{"moe_layers": [0, 1, 2, 3, 4, 5, 6, 7, 8, 9, 10, 11, 12], "routed_scale": 1.0, "balance_bias": false, "init_std_router": 0.0143, "norm": "layernorm", "beta1": 0.95, "max_steps": 3420, "dataset": "wikipedia_en"}
Below are experts of layer 7 (counted from 0) of a mixture-of-experts language model. Rows are named router (the router's row for the expert), gate (a neuron's input weights, with its number), up (a neuron's input weights, with its number), down (a neuron's output weights, with its number) and show model dimensions 120-159. Each number is 128 + 24 x the weight over its row's rms, rounded and kept within 0 to 255.
Before each expert's rows: "mostly gets" lists some tokens that are sent to it at least half of the time. This comes from a sample of Wikipedia text that the model never trained on.

# expert 0
mostly gets: " third", " located", " debut", " second", " final", " league"
router [173  95 146 130 117  91 129 112 117 136 159 108 111 106 122 175 152 133 119 105 133 122  89 131  94 144 142  58 153 158 100 105 137  84 127 116 129  93 147 123]
gate0 [146 157 111 141 132 105 148 153 129 121  96 120 140 126 122 142 135 120 111 128 141 152  95 107 157 179 109 201  98 117 128 138 130 144 120 106 166  80 173 100]
up0 [133  79 128 114 111 105 121 118 153 104 162 108  94 146 210 123 102  97 106  96 110 150  94 123 119  87 114 173  71 164 104 173 107 119  99 163 123 122 121 151]
down0 [103 122 109  79 149 106 116 168 125 126 118 110 140 126 153 156 152 132 161 139 116 133 134 104 154 110 137 140 144 126 121 118 108 147 148 171 119 108 104 172]
gate1 [120 117 128 109  78  91 146 117 125 111 124 148  93 135 104 128 158 126 129 180 124 134 188 144 114 153 144 146 106 121 100 130 117 113 145 159 128 145 114 118]
up1 [111 111  97 120 163  79 113 164 121  98  96 126 160 115 159 146 120 160 135 102 137 145 122 144 156 116 150 161 142 137 127 112 178 103 109 122 116 166 165 122]
down1 [115 135 140 155  76 166 120 111 154  92 146 131 145 111 159 122 132 134 184 125  89  93 143 161 127 101 150 147 120 140 103 132  99  93 154 121 188 131  89 131]
gate2 [104 129 129 150 124 138 125 126 128 116 143 139 122 135 144 141  79 105 152 162 175 138 156 138 100  96 150 105 170 116 118 118 138 129 133 148 142 106 122 145]
up2 [146 135 112 141  91 110 105 135 136  85 138 130 137 168 115 139 163 145 135  84 114 184 128 161 129  83 125 127 165 150  88 144 167 153 100 122 133 102 138 147]
down2 [109 142 154 123 144 108 104 120 125 166 109 130 145 101 115 147 123 106 143 119 105 131 128 150  98 144 131 111 117 112 110  92 152 159 124 160  58 161  96 133]
gate3 [148 149  86 109 151  95  86 148 126 106 153 102 100 165 101 121 139 147 123 161 107 148 124  96 157 124 117 114 124 133 104  94 138 173 115 152 164 136 104 138]
up3 [132 140 140  94 140 147 102 149 103 121 101 136 131 139 128 142 125  72 121 129 101 166 124 132 113  99 177 118 154  84 124 133 149 106 133 165 121 104 120 124]
down3 [106 155 108 120 157 159  95 149 102  97 141 134 141 148  91 109 152 108 188 130 138 103 129 152  98 130 129 108 112 114 167 141 146 133 111 134 162 131  94 147]

# expert 3
mostly gets: " |\n", " —;", " %", " Candidate", " Succeeded", "|"
router [183  91 169 155 133 141 126 125 107 118 127 123 116  99 129 158 123 129 123 131 135 149 125 125 152 126 129 141 162 111 128 100 133 105 107 101 114  81 122 150]
gate0 [105 147 124 119  90 114  82 139 134 163 112 140 111  91 107 137 126 170 138 137 118 151 154 128  87 113 148 119 119 128 158  87 107 116 139 106 108 119 129 139]
up0 [ 95 159 145  96 138  87 135 153 145 171 128 142  98 141  96 128 129 127 142  83 133 165  78 160 127 148 102  96 107 105 105 157 139 151 114 118  88 125 143 179]
down0 [133 158 114  81 118 147 167 188 146 131 147 154 112 133 166 120 110  84 117 107  96 143 108  72  93  98 165 119 126 101 121 125 100  87  86 172 117 123  96 142]
gate1 [133 119 135 137 113 109 105 126 156 116  92 134 114 141 126 133 137 128  99 144 143 131 110 132 123 154 120  65 137 159 126 106 145 139 113 102 127 108 132 121]
up1 [ 99 121 143 106 129 126 139 144 113 159 103 114 120 126 154 117  91 163 144 113 102 175 128 128 161 108 150 107 139 146 124 147 135 110 137  96 135 121 161  93]
down1 [155 113 155 131 131  83 135 120 124 136 162 124 107 139 131 137 147 124 102 153 156 112 119 139 158 110 121  77 117 169 151 120 122 147 114 159 166 121 142 143]
gate2 [143 136 126 139 115 129 115 134 165 122 128 133 106 131 131 157 160 143 140 165 128 131 107 133 146 155 133 158 120 157 130  53 151 133 157 154 127 133 126 153]
up2 [119 146 139  97 138 139 104  88 122 170 135 107 150 136 111 101 124 127 167 102 174 119 121 133 122 129 160 107 133  93 173 126 169  99 135 140 157 142 154 105]
down2 [126 114 155 131 111  92 122 149 125 129 105 111 126 124 131 186 120 105 133 138 113  91 121 122 154 106 106 103  94 166 138 120 167 122 144  81 126 119  98  88]
gate3 [178 117 119  95 114 109 128  81 140 116 140 137 136 136 132 106 119 128 177 114 124  91 139 104 150 177 114 141 109 138 138 138 151 121 114 159 128  94 112 125]
up3 [126 115 150 176 143 129 147 120 107 140 129 133 162 179 121 143 133 146 125 135 145 169 171 131  98  83 127 117 100 130 124  87 108 164 113 110 128 144  94 129]
down3 [ 69  94 129 148  92 129 115  97 153 153  97 104 156 164 136 139 148 114 180 119 134 163 123 127  84 119 103 159 150 107 144 138 113 114 144 145 118 123  86 157]

# expert 10
mostly gets: " cl", " dis", " st", " political", " sh", " bl"
router [119 111 153  96 130 131 117 120  80 124 154  90  99 117 147 141 149 147  88  86 141 162  90 127 131 124 108  98 126 127  96 112 118 120 123 138 102 127 162 145]
gate0 [133 103 106 116  84 146 107 119 103 142 131 129 136  97 160 124 115 125 134 139 148 133 166 107  93 106 157 125  75  91 143 182  81 135 160 137 138 121 111 139]
up0 [143 115 100 134 156  91 115 124 113 148 128 149 137 136 127 120 145 130 139 108 150 159 177 101 105 145 122 116 102 115 151 152 119 126 151 143 104  75 147 104]
down0 [130 119 111 135 126 110  94 107 119  74 125 146 162 117 133 144 128 131 124 101 110 152 113 138 120 148  87 113 107 126 152 147 125 101 160 198 149 158 182 151]
gate1 [132 147 119  72 133 128 158 108 136 150 104  97 145  99 129 114 142 129 149 112 152 160 130 131 132  96 108 119 136 161 143 134 138 149  90 129 182 173 104 117]
up1 [160 156 133  68 152 134 129 109 125 140 111 126 145 184 123 119 171 133 125 115 117 153  66 134 110 148 184 128 132 135 132 102 138 144  75 128 127 126 117 143]
down1 [153 142 104 100 114 147  88 126 108 123 143 148 143 110 127 122  99 168 142 101 152 162 117 172 109 129 128 134 100 162 110  99 170 115 107 105 130 123 105 166]
gate2 [ 97  99  88 109 135  99 131 117 132 136 149 156 139 105 109 124 114 146 112 167  74 114  92 144 140 165 133  82 144 107 118 129 125 123 150  98 119 107 109 131]
up2 [101 154 123 133 101 146  96 159 146 122 162 105 121 137 109 101 123 102 113 124 110 106 141 152 121 110 133  86 103 152 114 160 111 129 157 136 136 134 126 103]
down2 [114 180  62  91 139 164 164 150 110 101  96 140 118 151 130 125  81 155 131 117 180 139 143 135 119 128 134 137 115 131 130 140  68 135 133 181 139 163 167 133]
gate3 [126 141 137  97 106 118 136 109 131 115 116 139 102  96 117 116  61 141 122 103 136 132 146  98 190 114 156 168 104 108 151 120 102 116  96 115 123 128 148 110]
up3 [144  99 139 137  92 116 145 158 153 153 132 134 115 134 123 157 197 141  99 198 107 176 162 131 114 139 157 142 109 113 153  83 139 137 129 132 155  63 126 111]
down3 [122 111  63 109 116  71 117 125 113  90 156 157  90 106  96 131 132 144  67 131 126 133  92 119 144 140 145 116 115 110 119 153  74 107 145 131  76 170 135 114]

# expert 2
mostly gets: " Best", " World", " National", " (", " Air", " Candidate"
router [138  77 138 118  98 137 140 152  89  91 110 102 105 131 171 157 136 138 133 118 144 142  63 104 135  90 116  75 152 168 114 103 145 121 137 166  98 119 129 138]
gate0 [111 109 140  94  58 124 141 163  78 125 141 151  89 157 131 159 101 131 131 153 141 124  78 112  86 117 148 146 127  88  92 125 125 110 118 167  94 117 155 119]
up0 [137 114 152 130  91 178 130 182  76 122 142 152 132 128 126 136 116 140 143 134 121 216 145 122 137 123 165  85 101 132  84 134 118 102 149 108 139 155 129 148]
down0 [115 143 150 121 140 169 120 167 128 154 141 177 133 129 153 140  88 129 135 143 136 132  90  96 186 114 176 136 119 145  91 103  98  87 115 133  98 171 109 131]
gate1 [180 170  96 130 123 139 136 116 112 137 171 119 121 103 108 137 146 169 154 153 143  49 106 114 135 129 120 111 162  95 111 105 135 131 110 111 152 154  98 148]
up1 [126  99 145 149 161 139 153 132 113 112  87 102 153  86 135 130 101 109 139 124 110 109 114 174 145  97 137 148 168 108 101 123 151 127 146 162 125  83 135 130]
down1 [155 144 115 178 111 119 164 129 131 126  87  96 163 101 108 116 108 165 164 148 120 138 164 116 127 104 115 153 126 145 114  80 135  97 119 116 145 134 172 150]
gate2 [100 154 128 117 156 136 103 107  97 151 164  70 121 113 125 138 146 136 109 142 144 114 125 157 126 143 127 123 155  69 105 135 151 119 149 105 109  93 139 114]
up2 [100 136 123 159 126 149 150 107 111 128 147  81  97 114 141 143 154 141 145 133 122 128 128 153 133 138 131  98 161  70  85 165 123  89 159 118 104 127 153 141]
down2 [104 119 105 179  81 143 173 153  95 133 124  93 107 139 127 143 114 140 119 152 120 155 182 138 142 157 135 125 159 115 112  87 173 126 116 152 126 149 138  64]
gate3 [143 123 111 107 121 130  83 149 127 104 153 145  87 151 120 157 149 135 178 125 126 104 106 130 104  44 156 118 121 115 163 141 108 122 153 147 126 121 129 124]
up3 [120 172 123 165 154 104 155 167 125 134 145 128 133 140 108 168 119 125 139 148 112  44 154 103 122 120 137  88 148 122 137 157 115 140 132  82 132  85 161 148]
down3 [ 94 137 125 107 137 108 122 129 151 135 155 132  94 105 169 139 115 127 119  95 100  75 155 101 105 110 133 115 104 103 122 152 108 133 179 107 156 108 145 166]

# expert 4
mostly gets: " h", " en", " con", " res", " ins", " f"
router [129  85 155  98 111 128 111 154 111 118 117  85  77 141 106 177 132 164 100 105 137 128 105 135 129 135 132 107 180 137  81  97  94 128 116 145 127 119 167 143]
gate0 [ 84 115 150 161 144 122 158 113 108 149 128 116  92 119 104 151 101 153 132 119 136  90 125 154 143 163  93 152 126 109 147 151 105 110 131 126 155  99 117 132]
up0 [109 106  90 147 142  84 159 136  96 166 137 122 114 114 117 136 122 105 123 124  92 131 107 110 133 121 162 134 120  98 134 146 136 133 165 140 153 133 126 176]
down0 [112 128 122 137 137  83 124 128 125 118 134  77 139 138 143 135 160 130 104 113 123 140  97  97 127  91 138  92  83 116 136 141 139 133 122 161 152 109 107 113]
gate1 [151 109 148 177 102 154 125 141  77 145 133 124 167 121 114  95 121 159 152 145 129  98 109 108  98 137 110 167 134 124 147 161 103 113 124 134 103 135 141 131]
up1 [106  92 171  84 101  79 147 165 127 129 136 130 112  96 152 149 115 137 136 103  86 126 114 162  86 145 129 137 175 119 142 118 133 116 171 125 151 143  79  95]
down1 [143 124 106 118 142 120 135 148  67 104  92 100 121 134 169  77 115 118 134 155 104 133 111  73 103 143 154  74 108 148 133 127 127  95 128 144 129 109 169 111]
gate2 [113 125 142  93 123 167 100 128 126 147 129 142 113 121 112 139 156  97 117 121 134 153 132 153 104 145 133 114 117 167 127 138 119 163 147 169  79 110 117 163]
up2 [109 111 124 132 141 174 146  96 138 162 154 136  96 160 141 128 136 166 109 129 134 124 111 100 109 128 135  99 113 103 101 119 141 131 130  88 120 156 150 148]
down2 [160 138 140 133 160 165 120 115 105 110 159 146 127 109 157 127 117 141 157  96 135 146 117 127 120  92 134 102  99 137 144 137 115 134 131 134 106 153 156 119]
gate3 [130 143 112 114  99 155 112 133 111 119 128 103 130 108 175 111 127 139 128 145 119 114 137 109 131 107 114 152 102 131  98 137  61 162 125 122 169 147 112 155]
up3 [103 147 167 175 161 127 124 128 148  86 121 129 139 136  93 126 125 142 120 134 156  88  90 122 135 131 131 124 102 142 164 121 126  78 131 119 101 114 165 130]
down3 [128 140 136 140 110 135 121 158 140 119 111 145 109 152 114 107 105 115 124 105 136 124 135 115 144 144 134 120 108 117 141 132 148 105 115 104 124 137 127  84]

# expert 6
mostly gets: " his", " its", " their", " during", " between", " into"
router [152 120 141 123 131 144 114 128  95  89 142 121  90 130 155 154 150 192  88 112 111 138 102 124  80 115 134  89 127 127 108 104 123 120 131 148 116  84 145 137]
gate0 [129 128 176  82  73 145  89 133 136 161 129 128  80 119 171 136 141  98 152 131 119 149 165 124  97 159 134  79 156 135 103 144 125 127 129 113 145 176 172 142]
up0 [129 128 108 157 118  84 133 112 103 103 151 123 101 137 187 159 134 126 114 134  91 154 140 116 144 169 142 133 131  97 174 120  99 144 157 129 123 101 111 129]
down0 [129 161 156 187 163  93 160  90  94  88 151 134 117  96 111 120 128 149 103 119 100 135 107  82 139 113 131 128 100  98 150 180 120  98 152 122 121  99 113 114]
gate1 [138 111 120 135 161 154  75 153 142 154 158 159 118 128 136 104 103 127 135 105 104 166 112 187 152 136 151 101 150 178 105 120 156  99 155 119 129 113 127 114]
up1 [162 171 153 157 127 103  94 152 144 172 156 122 115 116 120  78 146 158 121 122  77 188 127 129 146 143 118 148 127  94 156 119 113 117 136 149 122 123 147 131]
down1 [155 114 114 130 122 137 122 175 189 125 103 130 159 122 132 114 144 141 126  96  99 129 132 192 150 154 121 142 119 138 143 126 151  73 131  96 166 130 105 117]
gate2 [120 155 137  95 137 123 139  92 119 109 120 119 159 148 113 120 120 135 147 157 130  97 140 167 152 122 119  83 108 142 149 143 130  89 112 169 154 167 149 113]
up2 [ 99 111 133 123 144 118 168  92 166  90  89 121 157 131 137 155 161  92 150 131 148 129 144 151 120 125 141 120  81 123 130 182 132 131 136 114 151 165 160 118]
down2 [116 150 111 119 127  85 139 115 110 122 114 147 117 128 100 146 150 146 106 153 169 156 107 152 140 111 131 164 107 162 140 125 133  81 159 157 144 136 118  84]
gate3 [157 106 164 140 106 160 108 105 121 124 155 112  72 146 189 117 157 159 129 151 121  88 151 118 142 142 123 126 119 139 139  36 125 117 163 120  63 116 157 114]
up3 [157 148 100 122 134 126 152 109 125 159 127  89 112 106 151 155 123 122 138 123 152 116 130 126 118  96 128  77 139 131 137 127 103 141 120 122 125 127 156 140]
down3 [123 148 103 132 155 106 141 140  98 115 181 156 152 157 147 150 142 119 109 115 139 116 105 109 156 126 123 136 147 116 172 145 152 111 143  99 130 133 124 115]

# expert 11
mostly gets: " was", " is", " has", " been", " would", " are"
router [128  98 134 123 112 143 122 117  82 120 169 104 112 118 139 146 118 105 119  84 124 101 126 155 137 109 172 138 122 114 145  79 121 104  94 108 128 127 139 148]
gate0 [164 128 136 133 114 152  93 151 103 121 163 134 102 128 144 142  98 108 122  93 157 134 135  82  77 125  96 156 118 132 156 106 136 165 100 103  98 122 122 138]
up0 [147 132 180 121 110 121 143 116 140 135 149 108  94 179 142  96 115 132 156 136 119  95 151 135 133 123  97 151  78 112 123 129 106  95  72  89 127 109 129 144]
down0 [108 162 121 131  98 172 140 125 159 124 116  77 166 111  96 131 150 174 109 129 133 108 137  83 108  95 130  86 112 114 150 145 134 117 112 159 133  97 139 131]
gate1 [164  86 107  81 169 115  94 158  89 104 152  89 130 104  94 135 147 102 103 136 123 101 121 147 154 128 145 142 142 158 124 147 121 149 135 118 129 117 113 138]
up1 [116 113 122 120 121 115 137 129  74 174 151 135 101 124 112 154 156  99 165 115 152 117 117 136 140  89 153 116 118 175 119 116  99 126 128  81  94 157 134 137]
down1 [112 102 116 157 135 121  94 115 119 139 122 100 120 111 110 119 100 140 159 146 129  56 127 129 158  88  93 124 125 105 147 134 138 122 133 122 143 107 139 159]
gate2 [142  91 121 130 126  88 159 123  88 145 120 156 100 119 141 156 149  94  70 117 130 146 129 118 154  92 119 179 125 150 118  83  91 130 120  97  97 162 149 104]
up2 [130 117 125 102 121 115 168 108  94 110 120 116 147 115 136 146 110 133 109 128 116 106 129  97 167 172 109 138  82 101 156 112 122 152 146 127 150 123 140 119]
down2 [130 112 129 135 137 166 118 118 139 136  73 106 155 101 125 110 113 140 110 106 101 106 104 148 112 131 152 122 157 131 107 156 103 159 110 118 106 120 101  95]
gate3 [131 153 129 170  56 145  98 150 119 121 123 152  98 130 135 134 141 129 123 137 146 103 180  95 111 114 125 153 131 155 117  92 155 119 175 111  93 144 138 119]
up3 [ 96  83 107 145 147  97 172 131  89 115 131  79  92 120 121  89 131 117 161 133 123  89 137 120 103  99 176 131 109 138 116 143 122 115 127 132 129 124 100 110]
down3 [160 139  97 147  92 135 107  51 103 144 144 109 137 124 101 133 125 126 130 147 126 167 165 135 124 102 124 142  90 142 133  83  92  93 174 111 154 141  65 137]

# expert 7
mostly gets: " five", " six", " four", "′", " three", " eight"
router [142  87 111  98 152 102 142 125  92 106 112 105 108 119 137 137 101 180 135  99 137 116 107 123 113 112 120  94 154 111 121  94 131 131 105 119 103 124 147 110]
gate0 [168 129  89 118 123 134 180 125 121  98 141  90  82 114 183 132 150 112 138  95 156 174 117  82 145 123 129 128 114  95 150 144 158 122 136 143 151 150 100 119]
up0 [122 122 123 115 144 124 138 169 121 133 110 121 157 108 128 102 148 120 123 164 114 157 109 146  93 128 118 123 125 107 125 144  75  98 119 119 107 132 148 117]
down0 [142 167 139 115 129 107 124  99 123 162  95 136 130 118 120  93 129  84 141 101  96  89 125  98 157  85 153 138 114  89 132 113 147 145 157 100 125 113 131 132]
gate1 [101 154 125  63 143 147 117 146 101 123 126 141 120 121 105 145 120 156 147 100 106 150 145 123 125 116 123 147 107 130 144 133 151 139 124 104 114 156 140  96]
up1 [119 109 143 124 127 132 108 107 139 134 113 139 109 155 142 142 129 113 100 165 108 137 181 117 148 137  75 123 139 135 135  86 144  96 118 134 165 157  99 139]
down1 [138 130 123 114 114 125 113 149 165 158 148 137  88 121 129 127 135 117 164 109 131 116 123 115 125 125 107 145  93  85 151 114 121 133 123 143 109 105 176 142]
gate2 [159 119 120 142 122 103 132  99 111 123  96 180 120 127  93 116 143 146 117 103 114 177  93 134 100 143 177 121 105 152 140  91 129 119 101 175 175 131 138 147]
up2 [113 145  94 158 108 134  90 147 109  89 109  98 104  86 127 123 172  98 167 136 130  90 125 132 125 114  88 147 145  92  83 145 143  95 134 113 125 121 105 203]
down2 [119 122 134 128 142 155  91 149 141 100 117 147 153 160 115 110 119 126 117 118 150 108 141 134  94 144  90 136 149 129  70 134 107 133 142 127 140 137 123 188]
gate3 [128 124 143 136 166 147 103 114 122 158 102 129 154 144  93 126 108 114  92 129 105 124  76 110 160 137 172 120 147 134 133 170 104  97 176 133 133 123 105 155]
up3 [136 141 155 157 107 118  99 117 133 138 128 129 107 140 117 177 132 118 116 112 137 109 139 142 144  96 128 134  91 140 106  98 156 167 156 136 130 143 193 148]
down3 [113 123 146 145 114 176 101 121 118 131 166 162 103 122 116 129 137 118 140 108 114 143 111 126 101  90 157 176 131 154 156 135 120 156 109 113 117 118 148 148]

# expert 9
mostly gets: " who", " they", " This", " she", " They", " However"
router [119  90 121  98 150 113 108 129  97 129 170 102  98 158 141 154 133 137 138  89 141 109  93 141 120  94 118 135 126 171 110 104 117 105 124 136 119 119 150 123]
gate0 [124 150 135 121 116 105 133 140 104 116 120  88  94 185 135 126 131 137 122 116  97 107 122 139 186 129 141 132  80 119 129 148 106 115 153 181 152 163 138 149]
up0 [107 143 113 153 114 128 110 123 143 119  82  90 112 115  95  89 121 172 157 132 143  72 170 100  99  90 148 188 114 148 142 154 163 104 151 126 124 146  82 119]
down0 [128 143 142 123 148 133 126 132 141  97 138  88 146 152 155 102 169 118 134 110 101 103 132 131 124 127 120 128 108 117 167 151 130 125 133 126 120 170 166 120]
gate1 [136 136 170 125 131 117 167 106 146 134 120 136 120 113 111 123 138 138 105 134 139 114 147  75 135 107 121 159 140 142 124 147 112 109 140 115  90 125  95 174]
up1 [132 150 207 111 131 139 142 101 111 103 136 131 121 141  79 149 101 142 124 150 164 109 170 125 145 129 119 121 113 186 154 111 132 128 167 156 113 131 122  79]
down1 [120 124  85 163 113 189  97 174 133 142 113 107 114 138  94 135 136 106 150 143 141  91 161 133 113 128 112  86 106 112 102 101 165  93  91 124 110 166  75 135]
gate2 [122 108 100 118 125 136 112 120 127 163 129 149 108 116 157 163 156 131 142 119 133 134 116 111 110 118 118 110 127 163  79 162  91 119 127 146 119 129  82 142]
up2 [102 118 131 164 105 134 114 144 109 138 144 156 113 132 171 151 150  98 147 120 134 139 161 140 139 116 179 130 140 102 118 110 120 124 200 137 114 109 137 141]
down2 [177 150 162 109 132 137 138 145 171  94 109 107  92 129 144 103 118 112 190 143 133 168 115 111 113 175 116 107 162 135 134 136 139 183 137 155 113 133 136 122]
gate3 [125 129 155 135 141 121 119 110 125  88 107 160 108 121 167 135 122 120 122  88 127 155 137 136 121 171 169 155 154 165 186 121 102  95 168 152 121 106 114 118]
up3 [148 128 125  98 119 128 141 110 119 123 140 131 145 135 116 113 154 111 159 123 110 123 138 125  90  89 129 129  57 116 121 131 128 141  93 127 123 142 134 149]
down3 [151 122 125 125  97  93 108 113  86 103 120  67 127 132 111 121 140 150 120 132 130 173 133 120 109  96  86 123 120 115 107 108 119 157 113  97 102 128 152 129]

# expert 8
mostly gets: "′", "″N", "=", "°", "|---|---|---|---|---|---|\n", " Clade"
router [181  94 131 156 105 140 150  92 118 110 108 107 105 144 158 151 141 114 156 123 178 124 116  96 122 110 131 112 156 116 121  87 152 128 127 150 156 130 146 111]
gate0 [134 157 156 119  73 161 138 111 122 144 155 111  98  91 132 127 115 101 150 127 149 137 176 151 151  54 146 121 121  79 145 120 107 132 105 102 138 124 106 180]
up0 [135 138 154 156  70 144 100 118 126 124 126 130 124 102 128  98 111 166 113 110 132 132  78 133 149 122 144 125 175 183 112 115 120 130 124 157 106  86 175 150]
down0 [146 110  86 117 108 194 136 163 147 133 148 127 133 163  99 144 123  96 144 123 170 108 129  64 164 128 114 108  78 133 132 150 118 104 147 135 111 147 122 133]
gate1 [152 164 102  99 138 162 139 143 121 170 112  91 150 110 131 139 183 152 131 133 134  86 138 110  95 109 154 115 159 159 137 131 138 150 143 109 160 106 125 106]
up1 [180 121 109  88 150 151 146 151 139 130 121 126 113 149 109  84 146 185 185 110 106 135 131 115 128 150 134 107 138 143 152 127 158 113 114 127 147 123 145 116]
down1 [181 131 134 150 135 104  90  85  96 101 145 106 134 154 136 143 117 180 159 115 131 136 125 121 166 141 141 160 134 111 154 145 128 131 132 116 174 104 125 140]
gate2 [134  99 118 153 110 110  92  93 153 114 120 124 144 147 105 134 143 134 127 120 125 136 158 133 148 148  94 116 127 134 148 113 124 113 101 136 139 145 131 142]
up2 [137 104 151  78 123 103 152 134 142 114 145 163 148 112 126  93 144 157 138  85  84 117 125 103 123 120 111 138 149 136 126 139  90 111 140 147 138 152 174 145]
down2 [165 122 156  77 153 119 147 149 126 150 150 130 139 137 147 165 147 176  88 154  38 148 136 124 120 133 123 106 128 171 116  53 115 136 130 154 159 126 166  96]
gate3 [126 156 139 118 100 109 116 114  93 150  84 131 123 134 131 140 150 139 102 197 102  99 152 142 102  96  99 127 157 130 162 167 133 146 118 167 160 126 146 118]
up3 [158 116  98 124  79 100 126 117 130 106 101 116 108 114 155 164 177 123  96 156 113 116 111  60 114 135 182 125 115 128  94 148 153 114 161 108 123  94 125 108]
down3 [126 144  96 148 102 171  79 169 117 187 107 178 138 141 126 152 140 120  82 110  97 114 133 130 173 109  97 147 139 145 117 150  95 130 146 118 132 116 179 115]

# expert 5
mostly gets: ".\n\n", "==", "==\n", " ==\n", "===\n", "\"\n"
router [151  74 152  91 131 101 144 143 106 138 117  81 112 126 125 177 180 142 117 141 124  96 126 110 117 153 102 113 113 130 125 123  91 117  97 148 100  99 128 147]
gate0 [124 112 132 146 130 134 153 109 111 117 173 109 136 118 152 147  69 161  86 171 129 128 133 130  86  79  80 127 100 131 146 126 140 104  77 152 157 125  92 157]
up0 [163 106 140 126 142 154 150 100 110 107  86 115  52 175 109 149 137 109  69 128 164 131  84 153 126 131 112  58 118 147 126 109 123 108 131 142 114 106 151  89]
down0 [171 159 130 130 140  87 123  93 157 132 127 156  55 129 112 142  89 130 135 114 130 129 150 124 130 103  97 131 165 115 139  70 152 112 150 158 119 116 178 163]
gate1 [134 142 107 133 137 141 106 180 122 133 142  76 121 159 170 110 128 137 123 121 164 149  77 105 110  99 142 165  70 108 119 154 159 127 156 137  95 136 125 129]
up1 [118 117 168 163 147 132 109 159  98 104 140 132 125 128 135 109 115 142  99 118 132 134 128 147 108 109 167 145 135 143 144 160 115 101  98 182  92 145 138 163]
down1 [109 126 120 136 157 133  95  98 124 168 145 109  64 181 117  73 167 140 141  76 107 119 106 149 139 108 129 127 119  94 136 173 160 153 117 168 137 165  95 117]
gate2 [113  85 143  94 120 141 140 137 109 111 124 136  81  92  99 155 143 124 144 105 133 129 131 155  82 162 139 136 137 137 174 146  82 137 116 135 120 146 138 120]
up2 [132 158 149  80 139 110 135 100 170 154 177 189 125 146 181 104 100 150 116 143 133 119 137 116 138  59 126 157 121 144 109 103 114 119 140 119 100  98 119 132]
down2 [162 109 120 120 126 118 127 127 117 166 168 139 106 131 141 150 136 146 131 138 120 134 186  99 121 138 128 124 117 124 122 227  88 124 136 112 101 117 116 122]
gate3 [147 120 126 124 118 125 167 165 113 127 116  74 149 121 137 136 143 103 132 128 121 135 129 172 108 115 126 156 127 120 165  76 112  96 139  95 134 127 113 139]
up3 [162 131 148 132 126 123 140 144 142 159 165 137 155 159  63 150 159 128 181 157 123 102  88 157 114 128 158 127 145 128 103 149 137 143 105  97 114 128 122 119]
down3 [162 113 148 137 166 104  90 167 149 108 104 147 132 153 164 128 127 119 141 122 142  79 151 125  91 139 136  93 133 148 131 146 114 123 153 122  92 101 146 139]